{"n_layer": 13, "d_model": 256, "n_experts": 32, "experts_per_token": 2, "d_expert": 64, "d_shared_expert": 128, "activation": "clamped_swiglu", "moe_layers": [0, 1, 2, 3, 4, 5, 6, 7, 8, 9, 10, 11, 12], "router_score": "softmax", "normalize_top_k": true, "routed_scale": 1.41, "balance_loss": 0.000731, "balance_bias": true, "router_z_loss": 0.001, "shared_expert_gate": true, "init_std_router": 0.0197, "lr_router": 0.000585, "vocab_size": 8192, "norm": "layernorm", "norm_eps": 1e-05, "tie_embeddings": false, "optimizer": "muon_variant", "lr": 0.0112, "beta1": 0.93, "batch_tokens": 65536, "seq_len": 512, "train_tokens": 409000000, "steps": 6241, "dataset": "wikipedia_en"}
Below are experts of layer 6 (counted from 0) of a mixture-of-experts language model. Rows are named router (the router's row for the expert), gate (a neuron's input weights, with its number), up (a neuron's input weights, with its number), down (a neuron's output weights, with its number) and show model dimensions 0-255. Each number is 128 + 32 x the weight over its row's rms, rounded and kept within 0 to 255. Numbers have three digits each.
Before each expert's rows: a language model's description of what the expert responds to. This comes from a sample of Wikipedia text that the model never trained on.

# expert 15
It responds to: Separators, digits and decimal points inside number-dense stat rows: football league tables, goals, points, vote shares, measurements; also words like scored, aged.
router:192152082138110155134134144126157172147144175108122081150116113149134151157099211143120195077136114125134116123125126099144101121151092179190140081112067081135111090149125132124125085115128176138094095139170119137094151134114164131135175120112113111080141094140092092155142131126139100087146139144144117100207099125207153125145112125110100132100142125222105095138099137092123166086174111157131100125121118065152129137202116085147138173221164152131132169095122118106183176096086145124155072115145107090117099105172093051079142164050141122115189153156176086128153137123177126099073101093122078088100152140144178112126080148127106175104132171146139126084134052117111129142147135132179116126059151146175066142108136102151068159113139055147116078124138104105106111118076139
gate1:178157142180123127173155132130115156103141129108075125187132135111115165168120122067089102105106172087132124117209109091134139140135100092213132122099123103164122137115110135149078112110114106157102067121138129144139184111070141086095098113190143156172134085090119154159189136063162144078153100160176119104112120161139136089138093097105144159107164167144033138147151107149094123096178135151082147136114071087121111110132125080151114189155164149141141098067137120099167140114118113170105085159135120095087132132107131132141117163114103134152150085115146085095226124171141110142164140095169117129094121185115140062199105127175072123129097135151152126219127100167110099117148069158114114072127176106127160107109195047105115162198140095144095158139105131165137111125087129
up1:113082189108141169136111100075131148159111097087125135162167134086091196192127129145131104150053172148132110133173146031158130068169111139146195145134072122107131139097129090107109111099187100120089133146130130149092181136087154121124070119126121133119154107110136112147091157068120140129123139159109152154099101131121171121115114161140129149110095165114092115167108184139101143112137121169114137138199070143179098124107115097169150148134132142135133080099147094130173145099108128101170100138095097085071153076114120178136125178128192078144130129049119187113134066161191165119149128119067148104070135140099156148125081090163126091108084133145113133107114112186129126142207101229156182083144130124106144172085172082128200143131121108142130110136181119124183141161076137
down1:127115144113197129108136157152077094089125163107143139086146146113124134170084177080082097156126118150097152224095065126072160121168088132132123167120081104132133206141120107154125154100122136095123163140142121166171161122143185168098158119100095143103145104169052077134104133165109103107142155176121116113143111136167109080124101138094133152121096106126113143186171143086139176131083055116072166106176163096101157128122114064070159140074134080137197112131208103096095099154099126092154143146180113194103087096131167144145114113158066164113108068074111147120135106101172126139162133143104123114186173141131107123131096129111147157126094120160124126080070080155168140089161108106165090200161130164119134216143157154149125149154155139118099134151073117141066151114157117
gate2:104154188134159140141137128164145127155104128139148149115161155181136151067126173143115164128108141118112123165194132146060109078070125176119202113151114147146083111120194123205102060085143171132088054138134143134121121138109102137175168158150064094107090117144114124152109128131116126109135094119091131122107101064159154124121129133107151143073115146160084071106181193130134126101108117196130146088133139078098132118108144076163122103191112143178132134172084135163177136109104038160172112129139096105177093106140183105125127119189107096149149190143149097083114163083118112187058099111128128114123169165118129158163108143173102147076125182091117144159162142129159105132131107061102124122096121088193089150068130068119055176155146114105113115123104143122162106141062131
up2:127132127129140085112111083153086096139178142137139121140166107154124140083164082092173142129115185108065108196134117090120107083147052192095164125116089068167117079121173146179078118107112112157135123100115150118211137106098141128190134114144101152107165133212130108186082152156084151148124134153148162144172128071119161104096124151166151076122128173103085068167123134107085116128073183149144176130125141089125090102110150065120162108162118054157146137120078114138134149099118080155157109127129169111165085106164150188090129156099047167114130177159177141106146068074126083203152092121126150129126130150130122113148133151177154134107136169119092140203121132110103156082167118110135124103091114142163107168122106079188118193075134120154126101151153080174130127130131118
down2:081089148142083132173132102147124133154185142133163100130143169110059190096069172151091171141102140078150148151076106118124147196134119113129082146139139091085111095148143119143199105143098166121118117106153147104192109182149078055138117120129122131105179111209067160103205101145095137088134121123136110129174145127167100147145103124119087129151143099097113151141127186100117112086135166141077161128144152100093081172128162094083130129162056129111119125139156149078101116127093150079124133200110098140162086095084151147086192148161132051178108102113136141165158115162143115085206133099117151108157153138086141183164169126151089110143067158091147140097111149121209161097138089194122100103145139098142051133127173107126115093102137150132122138100096079149181112124139148
gate3:176111130113122114168151142135147178114120154133082057120193095140130110115185125167146123119128121139161159144161161089149100153135127167138090105130138064133146120172142210121167084086171168179141161124156140149136096053112116166099182097116151144091085181131111122127069145133160134118141169165172078168146118112144147104112046070157119011133134122144119087089097113131129148068147066093117099150107126173093185157154124119150104125172127194115073095135171089129099125077155094106135081149153138115117101111160169084198160206083134143128107117087165135138133120090129125140148187120126075081133110143086122114097148127128135162102149127120157077078133149113158132149101134121121114086066203165125146133136135138112048126118169074155128132144161104041137106129132125
up3:161103122137108142170115147168138191109121210100090122121179137146175151123175110132099080091133116141103104105162160135115159156136119120148104126095147062110154166089118124124154084081151150146086154144149171113118123131122134170133209086109102157074062208155111102182101171098141146135145119179210137118152056090161142147136136076120149097078048116125091168210087164119067059078152075093108139124094081080153133114141138133168141104152187118086145121092185130120155141123128088113159096073106119139062083062109169153117141179149199136112157132119157128141160084180152126099053151122155065147131187113099112126109115157150152139132110123132131126131139181131147161173082097113102092111118163115125133116132128104111067162126153143125102093140123155085146110149101125
down3:135179118082123074178169134102126119093107138113064074092160102105144068155118118162087111128122144138142112136109087112169079125124152111163092126072088099079128181075144125124206099179127175047079127204124113169158114178152109134140146155123120112111156150117110146121128145133115137146125129147150105112110110119076129138110159124101155146138143170126130189109172204081142208087135120092122054142095136150131116113153135131098098129076111123127117114143165114124099169127146105124126117148091098170154115144148140176081173125140169088062117125100156162129172116116137130165173122180068160110145107149152084075122176118180138110149060112142152104102127118135105051099161150109234127094094173147159132118131146070128189162109183098133142173148132047198154119100129173
gate4:137134109087133130141156086140105126126189168141104157156130156140097156119129095095146181051089134133060124159161181176116135097165108140141107127150132085174167060150074070136111130169102191136148117103181148152130144121115137147164091071116147107065164105069154148208158102136125109188152155109125119150171100114138079149109102104199209119093148124138112114130122100180136115133135096075154071163136101148169127155059066115128181200157191165124134176090127119157174129077167167108122122138097104103136129157128090140145150107162169049106190116135094080176102149166147154182129116095106124148116077134117104147117175099102117115154153114080161086086145133116147140200070081113148131108111119088121097159122140093086134111121118048167144111138136141124145129147083102
up4:102163111105190124129146098143144098113161157114103160178144076082080094119105067127108182117116134177102129175173149153118154153191077072143131147125140076165189108156070131134136122121096203150124128115127115094122145135091077167143135156134139085051168048104093137153068098171085127128160116079137148120161111068144100093135098097176186170070122127166150167156136116171150138092153067099158111105120123149150146188106055107111137128126193121135135149139128147143162115089117128164124150132128096087154164168138099120213101103145162099119169121188077083159121115133118125148137142092175076123104157057111143108147148104112162103143172117117127123090149172126190149149092114092167095121102105125183122132133165085125135171088130034137139091118129166160119127168064090
down4:143175132158076118108123078113127072097111100118126071136090139152182128085133081135161137126176077124115152151113157162129144100156162128146095170112201063156104064121153150133161185095110138164102138121086138177168114157132111111128109108151134136092096098081137144162114103098086143122097129145093095124116121189070083079094107127203136173142115157191098132169162126181093134151189083154154114123212077159115061142129090104130158112082150112183077076156159180195157068130092114162116126097151090058105166116143078185091115127206110128162121162128140165184129157108118110106125079113144154126068148121180162113144132136148109083154125166093139076185172118161132139131131137168192094139177106096105134131147108119086097132159120120125082111131123075119156120158124111
gate5:204092121155130111086143139130113144181073121146147110195162098099129157159160137089097130095127120120113134125075087104147193185152082154090144129155126164122107147198103118125159108143133137159122185119156142146113126196174160170152143118131130141104112099103096166100116169199155111153113124098107115145131076127133150096120111146095116108190102132188161109072155170125122143123129153156095176115139104154094097154107107151097105122170103146116129117172151160163186134187115124098129082070087099107172131095136080106113131083173109106135134140162189088114085084112194059080067129126132150118053159150107154140117076060087104146059161143074089141092168101108174115174116172165147129137066119078154080145120075132085149137124087144146177182096174178085139111099104147
up5:212167169107089153098091124152143138186106119199172122121136114153136140166127137077133135153131138116143098115042092109094120184103072167103148134116123161140119125188135169154145185076118110131143192099095121157106094195120189162155106125150108138114100125085063171117080114155168156174091103091106134160129104123139112102122076110103113060177105117222112084082156180130116118111118129141114145065169135102088102174122136118110147103153117147152104138137193160124180174144095116114153084096085124091131136114226158108148111097149134132130169095165153076103084075109159102066089131135128115148097117085118140106151147109078110125131170188153123093102156064098172123173143135193102141180122120118202084110126137132113149100099084107103157135139140172136133100088127123
down5:154142116088170140166119081087106162159107163066148151127185081123156088124142135083107162104102097205167112130136091114136127096127147156125191087181112139110164158102099070090111098176140111159174125156148190118132142147139107089113143144133101133121127154113163137104133144112091116129097073202122150116100109129141165126113096080146170090119059155127092165126150122134125127167155145112125132103098130110118073100154162136102125166158087156088149151117128158128146128051130151098088099133116121116112096146092120181173100096104134166156155109153190090132090104149146111183056115170135170103157076122095140160059090151161181120134105115109225113140163128053225156073100162081121133184122140157101115084154171111102110120143094140114165177070188139117212105130087142
gate6:158090148121100196098151153137148175129191137130135137142166137193147111076173153122121129188186142098076134103160136072154167070117107090145074155130178149090106103152139119122135116125190149133096079124107167134109182148079214129162121108100120108132169075097040127140128141148134121124158115173121154148127096149138159130154174118133125188090132164179179116145165122093137169086116168124093076161131121127162119118113093093129144090157175111198146161135134111100110121144128186082146144086177131115132141110073120129067116118135149120129202112069115105109105097174172176115075184095088147104068102137152075080095109143135052163090148073107125148149108106151156153054132087181133102110109198143151144121115107169137110098105122076112129150116120072122102081105121168
up6:140062205161091163076198072121093169130164145146118150098192128180138094110126157096094095150178141092133189144161117138153176088084108116175100156121166144092116122193164156106120121106164149084049070070105168139152189138098172169154091133143120100114136064090091113147097123183104113134143165132127133120148089106159150135146173110124151173104122189169157118113114123125153145087151172129110091122163114108178095151120082078100121106190173110132150149118113099110108163168122132082134152108188145081152156139111099107097091120122127148156151081104120076073103094139138171166108153054106117074058067133137110127134111136127092131122180083130127164063115115153175132079130141144134097151102163114164158120145157108120124147109165080083165100119096074149166094118130192
down6:123129146165131112111113126107126098117141176178169187076120130148182108092091167119128091149167169119138086093128087193117113109181122076073167123175136161097149111112136098073148150129130132147127135144145126155112111082068120137161132166152106124111162084110093119136174113111159183119113120117134139059102139121050203153132073146098150102110083141146144162094176146153106119139103138122118120141155121078134145158149177107203179112149143136112145103105070083072142159067177125146161102140218116140187057085134140142094141089123099122102099053134128163147105103091150176160159168097128152100134180197107126109129126102146145182162133096212091173143108106041130105081174108150127112150102120117112133162072092133063110131138139129105205082149149128154132148102089130
gate7:158097181128110141113184101140129126184083080113089129107129150153170099096129155147156181110111166088126189101097144099128067153149073151161068114161094114193125131146156129089157170108111115091102074137167133109103066120182090104093117073129107125127113171129124124135106096081149097079099154098113158160137113093156217156099141113137141103123135080149183150096102092118148149131104099129132152169164099110127184121102041141160181152197150179085135174145107112201162214093145150185169105094154147168149079088134102038107115109144132139125150143134073119096150149136183102105071104133106176143122119164121129111156169076111155131139161142156136135175129053123126158094117105122106113095103156115200148066099117117141156127133120113141118125145137150070081184146144119
up7:207136163166119136156157150104117131113119141119059147108129112165151104124137151117102143089137138042129166155104165154136112177110110141184135141137137113140108070151195149057144133109080135074086105118122117104142114216108093148105147129136152167099131152102182163140064085099169138118092117069102129153139119126151178126124076113133144150142154192197108185101113152129135094105106100138094172135168141118088176095135124151114105127178125179118151185142110121147108211073107127165118111131173151151096112113154098088168108110104143129115128113153090099121167157093118111126107093130143138130210132165136118092148147077083123122165162094128083164174173057142100149034139088112099100091049115134180130090088123148109217147142089129117127153151141093077077186159133112
down7:091160140112155117155109091091121197095134119138176195130131130144086102169173142132123066064104086172090159131118151167125151072150181189130104178048121146135056005152162152084101126109114066166105095112081118161131188089141196132151111135172024148105101125101094152104129131151140155083087127146169138114146071120131134117140136108123119120094085165088058192145110169114119114124157110108115118106108134143131126140107116143104085097129143114132159135138127160101124117180098097142157145130086085123169150145127150109112122157140110147060161150136138087138069151138111161117164142122123103118106153146137168146083157124138140125103171176044062109120194171120104125149109155129101182167125158087119139085080163109171166139167123114182153157097142165171150158132166130
gate8:115093125199127190132156114135144198126123162134112155123170126132138099161110145143135152082148086096061150153188098048150177130071073175106066109122131113096096084124133176112112163146139170136108153115139097154129059172123138177095186133180089089113093130136177160105107124081104172118109199128147181144133152172083119107125107137092165171174130185163152081135106124134077116140121117140163113165140151062128115078110092129104158158147169110151082151129170131083160146161152161076151134117098149112139138172142138108105167127078171108119131153144088087172095093142117142164143122090071201142170090115112152161142081146146086171120130121100140170142109069078138072167104154134105131052139158143101093074103154151191115111079121081085111115116130092112109151191160156
up8:104112118196166118119162080116143183159083145089126166114149126175116161184102166195083079105130140074111143131147085145142116136136179152148070095143128131130144149146128148098134174152185154104070157135124123105090095110125109052100180121155112152107103175137129130147116169108112141104124136159138168142137130136093067125050140093098185180184152170160130063167112121157118148134172108144116144178180080104150156100129096130126152118147149103136122149155150068113108124152144100126120174166104164121113119122130135043069168109073175063083100095090155154167181072117134116153111172101154164098188141089075115126095175127127071130094091125101104202112098073133123121191135129145123150091130141112056141146166143076167134064081113147096139100160165108093094119163168138
down8:154137183144170099101059164140173105153143134127182146185085122086149148121116096118094148169155200189061168170129108032105183155097189115084181096127133085128167136158120200110107115151103091132138122198083103150060133086148146138121131098094098075084111136113118131105136091094141132152155089168117150139133104138155055156158105158159139100153110119110163108135111165093107107128105139090106107157098152161100143100154128184135129077183105123127083207062110189103124122130127210101107142192157135164139168096116123175099144123125106108109181121143145114137081118154086123165159103176146139063160171079111163114107148141087145139089120132137148165137169119122100073162145120128132127121061113128109132175103128180094117138111098119087135130150117075058115119162155165
gate9:141112116101160107145113102122114149134175121106105122175183103134105157155119159161135130138083181153160100163151148165079134126184050156156142121161176138143131109117187132172194127102152084148121114151125151164125164137111194079180160088092109053112149164128133131062124123105127108123139090110131072189156180129183146146131203148047134161147122119093110085149113116138147142159115127154153099112084071069129099128115144135157098133159123080095113122126085152107137144131146135119118149170128117139118137110155140119087076185070154096145118138125092108139119196145133080129127176097131083154077097118119152137098126193166073114129049182141198136227116060159132102115115082162125125109083182102174087083141075092150114105150152077116079094106141092101107099147124179
up9:136112076129155096097120078117086127131169166100058142204142126095150103182145101138153167119088205133103124153125071154133146132199096158186173122167127141120112127076186123111173163094144104150104114140095149157102153159161144103186135118127113097105127165114127141096110131137131126095104121161087087156145134076125167193131156147156098144161104151099110109136136101142161132092138132195162131110122098028127106133150112118140085102144053180109158093143093095065155167153133121104156125208130116142081102096102138165127157178064108108116118125127116165170099100161119156151131154061088119149084078149076146110086115124144111154133078196125138131219132113093151089127105057152152158144117157080119125110187055106150156114165131067125125091097164119132136188157096161
down9:146117113118108110155060104106185158124136130163118147086092098153113185131180127121160111184149190115172085146095107112113097084105168132088078085166194115146130185123101101123102112148150118172117124141066153117137129135074094130063139137114131089081127148091134115219170076118118139096151164144152193090117151135127130155147114187137117097143112175110154108083177166153132087175150105140159146150115129140115094176179140180172134110128101160142132134075154135082105059113100129152190139099132180103131128160162156172153087162102138109093162122119074153125171135088146103138060114127083119132144121065145110099073172192127118166161167138132113134117176147107165116088074070118107065175128089119124106176148116150152035141204102140066133099106150090152113139120092145
gate10:116116160169171131122166096103143114100138177096121165170173124046171129075122131113141062143131077125108089143104130063117157137116075148125126119101065127111118083155126152115117100090156132145123130093176152113120159123095162086104156124129127134074138167153085128074103128132124142167123184132120126068132186107122129083167137156130130123230144201111176166126176166081162176140114123142136165118146109084191123154111131111062159195097099138160081159037148156116112151143182120183141107171089130093116123126159116078088152122114043151089185133169121140135160085102172159143139117100145144176125176122160092173105113115096114086067105145120155086151128132151156139098163186114131135140114137114141105152126173059113143154134029072141110102123152144104109135183108130
up10:111146180066146164125107109083186157144137105129092149156142135108151126147143112123199115141129091122096078109162104114109187160079101110184085133101104166143145103112101130153090142131154105151113107191137161107132171098124103041036121081115161085108085110137161181174209145147112101164113182110162165085130122127117123147141125157132091199151098123117124194166149167177151140128135133140119141123106137072110142113143114145149139132162124180159092129081083169076172154111180132107117104145145107119120161144125111142068155164058146144152143137122113136141099124144171137098145127038141127127113148087076170102098080190178136043107152132116124088142116196130133078090190146157145150159122050103149140099088180065142148137117091102131147097114126121094077102147059114
down10:126128141160122161100158097147146126079158119151133136153157073100106115125163112106135167100063194098111146189141119109062185105172149172099096127111088169145092108110085085129105133111118116108102124106127151134106137063129111135159121108124112130099210106122159187131129152087103140078121121101163154157156071107142144148110104128142141171131149136136110115042176104145166140123105160084137155174110113100094142121147088142095134090053155144141151106118143129140144147060206139122095141192069154138109100140216157080169125141146126162072084153106131072118092099122119206163102200194123136131123169118108091191136048136125146065105107133090196198085182149127112163145126142116128122145085128143124144132055094088193120124148104157084141138150143137114119117115125194
gate11:141107122136169113052091127150107133126150126174110165134130153143138168120148094135167140152152116186097123169205150109160147104153106088111154159095040119173098107144148131094154096125135115072141059143121131123110142135066197143142124152122111035113155106089144145140086122080180114152089103129153119062133106093169165136107132208165123106137085151124103101129093179100123120112144155174129151118099132095103084123151114142099142117165157128100083152082162186112153140096094178103126127124159086171146157087143120083189138094084111174152101181117152175151168104104101133129119090090095072121105135152119136203100086153155142118126162156122121131199147153170114143154203135117115131137117083114174089149207100135116187206098139106112052123100140056116113130139074100
up11:204128208180124118137142139085157072034154093104091189168145091074090135133176121071093094112113198059113159047146126137109137173138125125098166148071164116176114113137153084081142136138119101149176112147090139112147141136164188099139131118111187180132145159127167131134138146127156149135111115083096091088124179134155143125116131139177160077123165090104109087132153138132120137118164103128128139108138154163151131143105099083147162140107156145074172141154054130110167164116101164156085149115139142161126080157129144119115141142124172080136106119156134116093099132150145072133059163142137087118160117162179146146156194120085187113079140067130202126124116106138060095116084157098146115166133074152154157099137090121081113077134135143166094097134072097116186110177103091
down11:112128163091104084192173201153157147092162156153103139206091112128170158074131132126086090107144117113101168084060122189150109161105169128119142074147069136086150105141147160152123144153124139118136145140154090094122125091125127041103123185172162110118130128124103142126122158157185151098132129171162087162100114157160108122096103149157131161128095148117072154087161079169142100078131138154157088196146072140068117123131134166095065141108063050129124175137144153160147166133082110165094206132127146162147122137110109136128077111095124122165157117158098058121128099129148117155125107085155153088144123060146114190170147085113194151103195164101099121134125177142137145124115161137156174084110163172133158118096097161152132086149132080137142103139106115118084085063088080
gate12:145135121119156146082129083138095154184138188167129148138140101137132128084115100108152162151140116154107142109111158171115114146113066112129162149152162156150135120106085162168153147151178155138110106181107223156125184186085108144179154124093076125077129121120115101110104111069148150106109121153167119063118125137149158124158084102104071127160102086148088155135132089129177212161132117095113126087095053127099121174148108150078112137163191161141174165114114118082117184072022095122153109082163124094164141085162114135094141095132102154139164140138165099117126126133152075126081105126107147138140125105121170068137164095134153186157130105119151104138181084187097110085142155171092091072089231129142124101120139101116103179119150119145074096132059121070134131153160113
up12:117137136142165111137119107123138150175058157170125164114091086116127216108124150087090185105100096131100100120166180139120143107154058136151127112126111156177143100137132153166119065170158141135131085155139206115098109159092097138158190109126155080137103155128078146130115154092106142097106094118137116094165115169139155157135077142117092165169180118113121138094081096123194193165149146082154141122117157185110069105094156102126104182203088143174157104177100125118154136075067112126124131116120183116144147120147102118118160144107110160146138197133177107105104214075099105149098118117102135108111099086147184090193129086117107144132135136160123148118114095145103115110149107144127145032058206134090146131121142113182061147140151086122126060125114073077108150124142155
down12:123089122060156147148164149133156147134177180119117163119118098119043116126096135135145152131133133169122099135183093088080140085122122128100138122087108100151161162064165138097080150067148150065123182125170156163146124129151093199057207144141080123109132111150137151148070096081114132134167090186130127167171158107178141126155140113128140178118164090091150077137174127103127157103164127154118081117171138122142139164111162148176123110125139171171129058118123126112115096112135132128130081144116141239095077155122134123122062131080082178053117141121091148132147155102131128097186143178097105117140106083113119121123115063142166096127100148127156151085169149123137106067155089156118178085165124138195152128116087174121118111117152129139151157139129144047066113056136158
gate13:125114133147149062096129094112161134125071110076126171121152101194107093115164180187072255089133180161106116167156115135138131111179136103129050124129091104148114104124128086075106116182156160134101081163154151144139173178099147167184130125144098078144131139130146116124142131110136112101100102219124082175156101146177141134133067142176101139116139134115105145161160115143152119093150108175133144110120162143117116148100089099089127137185134109128099140153091156121195155137024172166172082117124152147154111093144099086084085106152139035073096152079078134093141126094174122096129138125204110154067111107179166113121117110141111131141106104155092162135139096104089127128155119111110121110150146172169184114096138124147117118168117147162118045131114140129093125128085144
up13:161124169099173082081183118151089096092090148088093109139172156190098116138132148177093174099096196126155181136156119131121142106163090171156115115151131097158110094152128151152071124133099184133106107115127178136030099176120146140132133159123119092100089186106058141121194083109178123146080140125151108102161100113152077104150072128117159132099206139087134090120127068122119139086106157129162081094144147138166211163150124070082158202131144070141116102141107172153210135116129171129172110120128166057149106123168096159142100150155079106169153080124099109104102119103195131152118168138128137125079053088105168089126105132136110149121111135121155138086152109146140158143149115125158069160098128091152142127125159142136084084135137156141138103124071095133168150092134179
down13:145079103090116130105111116075086101116121096105128124117066098143164072111119158084118098118087146157143108151162136119081126145140103162119154198113173100151113115169139150160099109151130134148136141181142137115146148127066085099127187190112189072108152142133134116156106113134150037180093158161123109155120131161156152123141147136100078108130160115168161110103130112164116166157126104137146118105163091151096148115209079152121093097083125075063115158115096122135164088059165109103227154098121131051129148194144049111165095147124102149125129093144133095168117103163155077210134130162121155161071112086115119160116095145106087147110138121102059162171110119054165186113166178138177086117152103138126123171154120126171156114150127149140143167076124186092114135162170117
gate14:091102075118159186133137141118086113081176126122093102118148206110144152087096155134149136186172101153098156183150088151109159134158090070091133132113145118138157145118158131163135072073145131137107130150255091072073187109116151097125140094131101154142064142087061102130086159133108093117099177121149137129180148092144148124135088158091180125149113161145169072154178124102137174142131068119153157096216086099112075116126096127138107126152152146138133164148132124135182138163135125122125145134141135139129044161164073073121146133096156161063134153092173143097148171163082145173103113157102116134178121096118103167068140130131150061105145162144118099140137160134133128146072120117130116097094134189181115170077133121110145168141091111183093133078112116112097099104156178
up14:117120094100122146172155110151084114061097123137062145139116204139145161132112132106151115152140055132122095166120060137111123104156109115077157125100099119169107137105145124167173019099178099127091136135244163118080141092097153077146130124125116119084083141115067132073125173159130053139128165124138113081213193166146187112133066165115186138134130163131151127136149147112101190152124079134117114073197132103154072185133091147135120172192150107128138138171127141126158143127117069124123153103158148135116109128134112113110131155137138151128168161123135163122162156081122131197115111120114131074091114086141135111085134100151105080120106173120123122130171122115147152118136140139141122163111133121183102141069117092169069203110104077161147111055129117164090090104121142
down14:083164183147145192127121057095101147122078135093087191218153143139159076176108160133170086099136122142128181139144136177159123127210180115108148101173122188175087113077170102135085166147124119140158094181102141159139131117171138154136144139097168134160120134075111127111139073190177052195120156189137078154093125130122158128114111098165175143148116141104100144081172193145160097118130159129123137179113123129088110131133099136175140097118094125126148132119126125133071142115080067152064118128112085123099169112146115092149128143155126111091126068080145077135146095147143153098132154151100128159109148080100114108094109055197110174140105172128184133131154159083074082121112166082142093100107149117099053123165148126126111099155117089101122138124121169124131076110125075
gate15:152101111101107087164084151120114131120192192092089142174186119058145126172138129192113111158150092169025085126172136085138150158100102137145119121106139092144141078174159145147126108067157139168086110096151122156074154157146195106193119141121110126100154116165110136131100158124094150069137113173082124104131122155209101053136119194152053128074228083154147123134138154128051144093157180143140127152126142117130159104091121106117119102080144115150185133126110138097144133085146119095187147115099115193101155058125106162124100135077110172117104112145092121130122137116127170101095133131138134137177176162089128110102114102152100138086127089177120152103128092137130146157093165116187172113119124175184115093135139196171164100112123115134137114099150121085124071125110149
up15:173170114161095097185105117117137141119129173109120113149218109104120112169133162177131152111217100137065082131178122096106144100085116114103133139085126101135149047158133121100206096134124184141096124088164114141087196162139182075214096150148119087125127155152129074137043127104089139100156119168087147079111117155186131106164093111151045187098195098139147120109160155121107129114123142159130112135118162135140102103131133082138095106073111167166205145091117141140194149090141106151158149129071137102115126104121104145137099133084145175126096131169119131140171161112153180115101154138104164146146151153053124126129134131126107156081174086113131095087100108151090154172120112096186132103092152131179131145165149158154141120121141107100159102060191126107126084167111112
down15:130100100149165149144125179141156137121159122130145146146125129111160101133126076132124165165119150126113180068130100126123098101126112143103143171137170110094105127146112129149212128174093201158203127156128122169117145112174152189114032182161177151103180084160110193094146138168129110097175120065108158091125136062077122098109169089097075123091121111095143092139092107173084107153057130078111063091174150146075128109166136178151118100101144110063127199103157103131101145079088119061128109127184195081133123102101177105120125126102125157162137176104101138184168131136101129092158131130189155145111131101174147162133118150107129151090075067137113142075083163148191087101167136192108159139116128065098103122138135110137124109114117105104161100106124164141159125127135115
gate16:160115152136109115131107145131104171150074144111123122194180146092103118138145174096080100110151078139158110158118207105154133176104101167153142139175093075149112103127136149179150073138210174104101139176191104122074160035075109130160152093091077121150108186054105084153137105107109118178161174110123135105115101141096109148151131112130124125111159120145093107121105155091118117114139106133173201112133194155076090100129062132121128115113081139101180093145157134170141153140127099172116120149119093108129087102152137084138116127083125164084150143170144145140153156152102128156111162113132135116159157083123128085215168141064131194140145151097168099102200150129140090113141126186158120114087174111103116077158167095189090102145156070082089155150172095077099111147126134
up16:127115140151159091158140164079150093142098107152171158122141156109137109091105172095073135131122148177134150116136092159172121173104100115149163146226081123153115069145116122144085030124103158070100151164161110114110143157092139125162122140114118198148168151100097073128152153101122115137184145154155115114136152085131127137169104180093123160118154157129086135103067124084119152121123163161154129146101118113166159078130102106133134074155186149118151138083201156115158159165153136124158090132176120105132063103142098101137123146125138150124250155172130060081136152103143162120091120118144199049106116099111066105133147144094113154148096081110136142037158137107178095119171152137118179126092134144193130153068114164187131084127127097083122123105131088100139110107075124
down16:085158101166141102164152116168107111129123095135107127044077073141141127150139120140156160087112122136139101121163138116111132099144197097081083088102161108098197121130126105091147196091124100150216156105096139129143094137146165119166056097105110095144143072174165182066110108120066179077101130123126104214132177185117121103156133146170133121131147150109193127110189096108125146150121167100117138092126087140119130095123141103098120171115119089146142148177106139152082116117156155110096130172120122148141187128105102126072149143160125146168066093112096125162119110122052105110123122111156111182135114136140099222108083129165105052116117120178109167153119073148080115150145108174125182129118148117144198138100098155128158085146115102134134158178114185210090113133148175
gate17:188107105132130123136104145133133129137142124116129088124160148109097149188124128082114090084111150164114083121151139073121064129182163201133141106034172127107109115182111101170134121118130172084131121196113127160057065099125094046152153087131113042132137142157134144131139245129130129129139120096133094134127166078105128093134169172160123108125207126151127172141175135136076134181155135117145164150072151109132155108167116105191136123102158167140117154147087148081154096104124111098154125173125115162137167132115150145154128147064159110182090098149159149093159163113109100152112113110123109099150151103130122161193060090129125137131152153131162075177116075087073130191129085121183059095149152132125048155128171104117126097114147092164135138094084156114103128091116139
up17:170156146101125089087146103115094090173158147142120099084106099156092147124124152134186189108158137161170129115085135134088088116127173189135137087090174110148126080197185146126129114130107160122112099145160128117114130125067093109135085057097125106145138177160171123098124158121099125078126089187126124174160123115114170115169136097098105093158192140087119101164175125144098134192130136140167125091137144080118135154139146153148144094127148084172102170131116157121147091121140117124159148169111068144145146157112175093127136098126127131125112120209139143109126171090185130160079130099113149187165122128188134161201118162112080099066123123136169151116154086087140119087102071117207084096091156170135090170101124054103056088106166079136154118030120168136068078130148137
down17:179090126083164169137081099141128087159131093138092147112155155199125135125146133097115083119123133164117124112153122076108182136179149133121142148199173168187118149140157149070153086119107100163099139137154136124122116176093111127158113173179107113161135119098162111165092090154088170156156149122107129121154123081161130155117130119168077109089084115077122118173155085160101117200093206136140142101132155215119089142105184135152107176065104094133128091087095148125087130108181180124131109121124138123056115121134181065081121072153132135146135113176088079093077169116124115103092159108093109106108089143155130158115100163109117129064205128134088107123175093147173126164171079127175121105107139078102154087139156130129094146046164139066129111157125128108149122197180170
gate18:133107158122126145169137065129098176079171160162145119076192120151136147134168103151150160110134130088104096077164148151132122152117070124181115104085060136108113075154092089130094095100121130117081114149116112126103163071146132092136126114154096107167127141086104134103134118161115108171145145160090130198191129088184150113168074098135109151094135215150161115117140090121124192141130146148165117174161092128139140155136118096133164125174127209124173180131168139115104123080160081061153092187153162126127107097163087107105192099136137149145139200200106087102169179115161090161126132117125104148210112133108085136128089059137117134091122152176082152115103086125139126125154084182106073112131140057117101128136120073135160159128094059141133066095159124104166159119124105
up18:097093187167088179150187084146078151099153094119131121099161112150175145154160065169127138135154117122102128085138107181111119161093145126202126144120104144155134132156143125116092127112109128086101105113106132147120176114163138154156064079150092094121086149093133134086127135187149140161178120145064182191150120104182113120144070114147128135109155211129152103089192114054136176124144161098132132203143084122118162146133101137141146119127121134133135073141125183089090163094133134074117124160124120115133133094133124093142123137108170149147220163156109154116123135147110131124133174075088135127153124159087129132114081087127123096114203130138030166148180072079132124115142103118089121069134154133119125091117121080222136186109086062113143080077112160093159186096133101
down18:133105128076141158182117143142177148146176074162139174127088203130128144141143152160104134127104078110127137157132082103129076184144109106141126170122117146089106172144128151161130155095135075106053106159147201125080126088179102204113096088087147083099172123121113128193119074187122099105149129117152103121181150096119110095112126083036149129108110202123107140145097116109138124169096156125198178110149126188082176157094116118118122098141117085153082147071115148153084121158139132111157124180183115108149147146136105113141180140120050162175124187140116069108131195101091136140133136110130059118091133119117157058101183139099127146141128125117179092149129102101105129078139113157169162154142165083099120079098095178084151154064147138136151154139116064144146112147133148